{
  "d_model": 448,
  "d_expert": 48,
  "moe_layers": [0, 1, 2, 3, 4, 5, 6, 7],
  "balance_bias": false,
  "norm_eps": 1e-06,
  "attn_scale": 0.125,
  "parallel_block": false,
  "init_std_qkv": 0.0269,
  "init_std_down": 0.0,
  "lr_mult_o": 3.0,
  "lr_head": 0.00516,
  "grad_clip": 0.5,
  "decay_fraction": 0.794,
  "train_tokens": 338700000
}
Below are experts of layer 4 (counted from 0) of a mixture-of-experts language model. Rows are named gate (a neuron's input weights, with its number), up (a neuron's input weights, with its number), down (a neuron's output weights, with its number) and show model dimensions 112-223. Each number is 200 + 20 x the weight over its row's rms, rounded and kept within 0 to 999.
Before each expert's rows: "comes after" lists some tokens at least twice as common just before its tokens as in all text. This comes from a sample of Wikipedia text that the model never trained on. Tokens count by the router's weight.

# expert 38
comes after: " |", ",", ";", " and", ":", "|"
gate1,196,209,195,202,193,192,204,181,220,178,210,207,178,166,201,153,198,212,187,204,203,222,162,162,222,179,174,202,201,207,189,188,207,179,195,180,186,221,228,222,203,205,175,198,195,217,208,208,209,201,206,191,196,214,192,243,225,158,186,200,199,205,227,205,212,209,182,173,239,182,226,214,221,211,214,226,184,233,186,183,223,207,223,197,168,201,169,187,234,181,191,159,187,210,237,234,185,179,167,183,176,201,216,188,198,216,194,182,245,232,217,165
up1,201,236,198,191,194,198,231,170,228,185,223,179,205,178,172,232,192,189,196,198,210,213,232,198,217,183,190,191,198,182,178,167,182,201,200,179,191,237,237,202,193,225,214,215,202,173,203,196,233,211,208,169,203,180,216,200,195,173,200,188,199,203,206,209,204,225,194,238,195,203,194,203,153,180,184,214,171,213,194,211,204,214,210,200,182,192,196,227,207,180,203,234,192,196,212,225,215,253,212,202,237,190,201,173,211,191,228,203,203,210,213,174
down1,186,186,193,185,229,210,200,176,195,193,181,206,208,224,206,192,189,201,192,205,198,196,207,200,182,163,207,214,173,187,201,188,160,188,189,192,173,188,192,239,217,196,212,194,198,211,189,214,160,222,194,221,201,144,234,173,197,211,167,198,153,186,193,166,197,183,203,175,174,200,228,202,192,212,220,191,170,197,206,202,187,150,200,179,206,181,173,189,198,233,213,230,209,203,198,198,220,200,189,174,160,230,186,196,172,218,216,179,232,231,198,189

# expert 74
comes after: " |", ";", " ", " /", " +", " Space"
gate0,217,216,191,185,214,200,179,235,181,173,171,175,196,224,210,156,210,206,205,201,238,182,212,210,161,216,193,189,226,190,215,228,206,227,182,185,223,194,194,202,227,195,190,171,216,171,196,231,192,170,208,252,178,200,189,223,206,176,189,172,210,229,203,206,243,218,182,186,199,176,176,216,186,207,219,200,196,187,169,192,251,217,183,190,203,175,241,210,197,193,225,189,148,185,182,157,202,195,221,198,186,200,190,213,164,182,207,206,166,195,181,201
up0,195,169,212,190,165,164,201,208,206,239,185,182,198,176,237,240,204,214,202,204,162,237,174,178,186,203,229,155,194,175,206,195,185,242,206,199,167,205,209,213,181,222,251,168,212,207,227,233,247,178,210,202,187,169,229,183,200,233,199,228,200,194,223,234,212,185,184,195,176,217,154,214,212,217,217,212,208,203,198,205,184,205,227,211,171,186,201,199,222,197,210,250,211,190,184,214,235,212,221,193,225,212,201,164,187,190,222,205,198,218,204,216
down0,186,186,237,196,188,228,211,176,213,215,189,207,206,183,205,188,208,199,201,214,208,196,181,173,157,207,200,181,215,175,195,226,189,219,150,207,197,222,223,193,166,215,189,186,160,148,224,190,214,199,211,216,218,241,247,196,221,195,215,197,206,208,223,194,214,206,217,187,134,173,200,217,205,198,202,217,183,183,185,213,222,215,221,176,201,230,205,215,210,201,160,212,212,208,208,188,205,212,214,216,181,191,194,207,235,213,169,202,173,213,194,195

# expert 14
comes after: ".", " to", " and", " that", " According", " not"
gate1,186,216,163,217,192,204,202,170,242,228,210,192,227,201,188,212,212,193,177,193,182,164,166,178,209,174,203,203,194,208,200,212,170,222,154,211,215,217,199,235,181,186,192,194,184,198,225,188,202,233,192,221,203,195,179,219,197,182,221,168,206,214,208,171,183,202,170,162,199,207,184,223,156,182,214,233,176,196,206,168,202,181,205,177,232,187,205,235,208,193,155,195,168,161,178,197,209,167,193,214,217,197,205,203,204,190,211,186,228,206,198,235
up1,190,205,192,180,182,185,202,180,200,237,179,188,198,191,228,218,199,205,197,214,187,195,168,180,197,250,207,185,252,179,207,218,206,195,188,182,168,213,194,193,221,218,184,179,206,212,202,222,211,187,188,231,183,161,215,209,144,175,189,214,194,200,209,203,198,206,183,184,238,188,222,185,225,201,235,156,172,198,203,206,224,206,233,202,183,210,206,226,216,222,183,212,166,185,206,227,225,242,216,209,228,199,183,168,172,227,221,200,187,200,250,213
down1,221,198,198,217,201,226,202,207,190,189,227,191,187,180,209,199,166,215,200,183,151,210,213,220,179,194,232,214,184,212,209,208,173,218,187,204,220,193,192,198,191,202,201,217,183,167,227,200,168,185,242,193,182,192,173,185,225,169,200,176,208,165,206,224,213,217,177,205,215,208,212,205,199,226,190,198,230,199,220,189,180,216,184,205,201,223,184,212,205,143,207,162,213,200,212,171,191,205,195,195,180,184,170,209,224,162,199,207,158,206,214,219

# expert 31
comes after: " to", " would", " can", " could", " he", " not"
gate0,205,188,161,189,193,165,223,223,248,189,209,216,195,188,175,202,185,183,193,149,225,206,208,187,186,212,211,197,211,183,201,202,197,186,200,178,227,193,174,209,193,196,184,184,168,215,211,201,194,242,210,178,212,179,157,196,193,227,190,198,222,225,224,192,194,168,207,203,184,157,177,200,236,201,215,221,203,190,212,213,198,219,212,202,190,198,202,197,209,186,159,225,168,200,172,230,186,197,230,183,223,163,233,201,187,169,198,225,192,211,161,176
up0,209,173,188,192,229,177,215,222,210,201,210,213,205,188,202,176,187,213,195,205,233,233,203,228,188,159,164,225,231,184,234,155,182,224,217,196,211,236,177,230,202,166,181,213,178,178,224,205,198,174,217,225,203,157,216,206,184,201,181,191,196,206,204,199,170,193,191,170,211,229,228,232,178,156,205,211,239,210,218,198,207,184,218,195,192,193,212,229,199,192,255,223,211,197,187,211,207,203,202,210,186,172,214,209,199,219,205,201,187,184,196,214
down0,182,204,192,171,235,223,208,200,197,168,184,223,204,187,168,185,195,266,239,211,146,196,211,173,230,204,197,212,212,197,191,203,207,225,168,176,225,207,199,222,194,177,193,211,208,194,206,179,214,189,159,202,177,209,200,203,229,204,194,222,220,188,188,213,154,190,237,182,194,194,195,203,211,200,201,204,223,197,192,173,219,242,210,198,147,213,187,195,194,215,187,197,155,212,222,200,200,206,195,190,207,228,229,225,226,194,170,171,225,167,195,182

# expert 47
comes after: "-", "|", "=", ":", " |", " \""
gate1,182,175,213,209,199,190,198,189,211,172,211,214,195,222,211,209,164,196,204,227,184,197,184,152,167,187,203,182,177,192,203,169,207,193,191,198,198,232,218,185,219,221,171,194,234,206,190,207,194,167,239,196,216,209,212,220,185,212,201,187,179,222,211,167,188,193,178,222,206,149,226,203,178,206,193,187,200,206,187,194,193,191,204,230,215,239,205,194,180,170,176,183,227,200,183,186,195,190,195,190,181,242,207,194,207,186,179,186,210,228,196,193
up1,207,202,216,198,187,175,160,197,198,186,210,214,223,220,176,166,227,215,206,198,198,252,193,177,211,188,199,209,246,190,232,218,181,213,186,186,198,234,192,218,211,198,191,196,221,189,188,206,215,170,198,235,201,194,234,224,198,237,204,203,221,148,209,177,174,232,171,193,216,206,206,218,211,205,225,187,172,202,210,233,191,211,213,196,188,173,210,186,172,251,184,181,183,217,212,216,219,186,203,224,200,214,183,231,203,212,201,171,197,178,208,202
down1,168,202,198,211,208,213,184,196,197,186,192,185,193,189,138,238,216,227,227,197,186,187,195,203,171,175,212,206,162,183,208,205,154,212,215,194,192,230,222,241,219,165,191,213,190,202,176,232,201,219,183,184,181,199,166,180,238,202,195,192,185,212,197,174,173,144,205,162,215,148,192,184,205,183,223,229,194,220,222,204,208,194,190,216,165,161,218,191,195,214,174,211,192,184,221,197,208,244,181,182,202,151,221,193,200,178,211,219,233,200,190,184

# expert 0
comes after: " to", " he", " He", " and", " was", " who"
gate1,208,224,200,206,175,206,243,192,198,195,184,151,199,163,235,169,201,196,166,206,213,198,210,221,188,165,191,198,227,185,221,193,211,204,211,192,218,207,206,183,188,172,218,175,202,205,211,210,209,219,183,244,195,178,199,160,212,204,225,201,196,230,221,196,210,219,215,218,224,191,227,212,157,184,216,186,196,183,231,195,220,201,196,196,188,212,160,229,196,182,221,186,168,209,252,201,217,192,220,237,197,240,221,168,216,185,183,177,192,193,236,194
up1,168,198,193,228,166,182,201,193,185,175,198,204,185,263,187,224,179,186,173,202,228,174,218,181,235,195,205,199,187,188,190,177,173,216,204,180,224,223,195,186,191,211,218,228,190,221,211,208,180,220,182,193,158,193,201,215,212,179,199,209,204,214,219,203,194,207,188,195,188,175,172,179,209,186,209,201,207,190,156,204,157,204,178,202,208,193,211,210,210,227,229,205,193,208,207,214,211,209,186,181,230,214,198,201,231,180,192,173,188,191,194,201
down1,221,176,202,196,205,185,237,202,190,173,216,160,243,161,198,181,178,226,215,193,205,188,191,218,193,215,206,240,199,201,164,184,199,220,214,177,193,197,211,216,188,189,200,169,177,182,206,197,233,182,210,184,173,199,247,207,202,220,193,189,215,190,178,183,193,192,219,184,198,175,205,219,170,209,224,203,189,252,179,235,183,182,207,160,143,223,221,188,222,237,204,182,203,171,186,174,226,193,223,185,216,214,208,156,227,220,242,210,213,180,198,191

# expert 70
comes after: " |", ":", "N", "|", "age", "aged"
gate0,235,210,228,189,169,200,199,191,184,207,181,170,188,202,176,175,209,192,177,156,183,180,203,199,221,216,192,201,190,197,193,203,167,218,226,194,214,224,229,192,206,217,204,185,242,191,214,197,197,194,212,216,220,223,203,201,234,212,179,189,195,212,191,176,201,219,207,200,248,200,189,192,199,204,195,222,215,172,174,217,192,189,211,188,203,201,202,172,193,219,227,236,210,252,183,166,232,166,208,184,194,186,208,206,224,162,197,190,225,200,183,196
up0,178,138,203,203,226,217,208,202,219,192,217,218,239,216,204,213,187,188,179,203,181,170,217,214,177,193,230,229,212,217,189,236,198,188,169,192,214,212,200,205,214,204,220,157,208,221,169,201,225,182,189,178,164,235,187,209,210,245,224,147,216,166,187,147,202,185,195,189,194,177,204,215,235,234,229,195,222,224,204,221,173,218,195,191,203,160,174,183,166,208,209,188,182,212,194,183,163,201,187,228,150,199,201,185,199,209,178,180,206,239,218,207
down0,162,226,174,200,229,183,209,241,233,158,189,221,212,176,205,227,174,220,180,230,206,173,226,203,220,190,174,206,167,194,233,169,207,194,179,187,181,188,206,180,192,205,192,169,171,167,211,195,183,203,217,175,204,196,215,182,182,203,230,218,198,167,200,172,152,175,177,230,190,205,216,212,191,200,204,189,209,163,170,198,190,197,186,215,198,164,228,160,197,191,206,203,166,202,191,193,205,209,221,194,190,199,180,181,201,215,185,210,213,189,220,236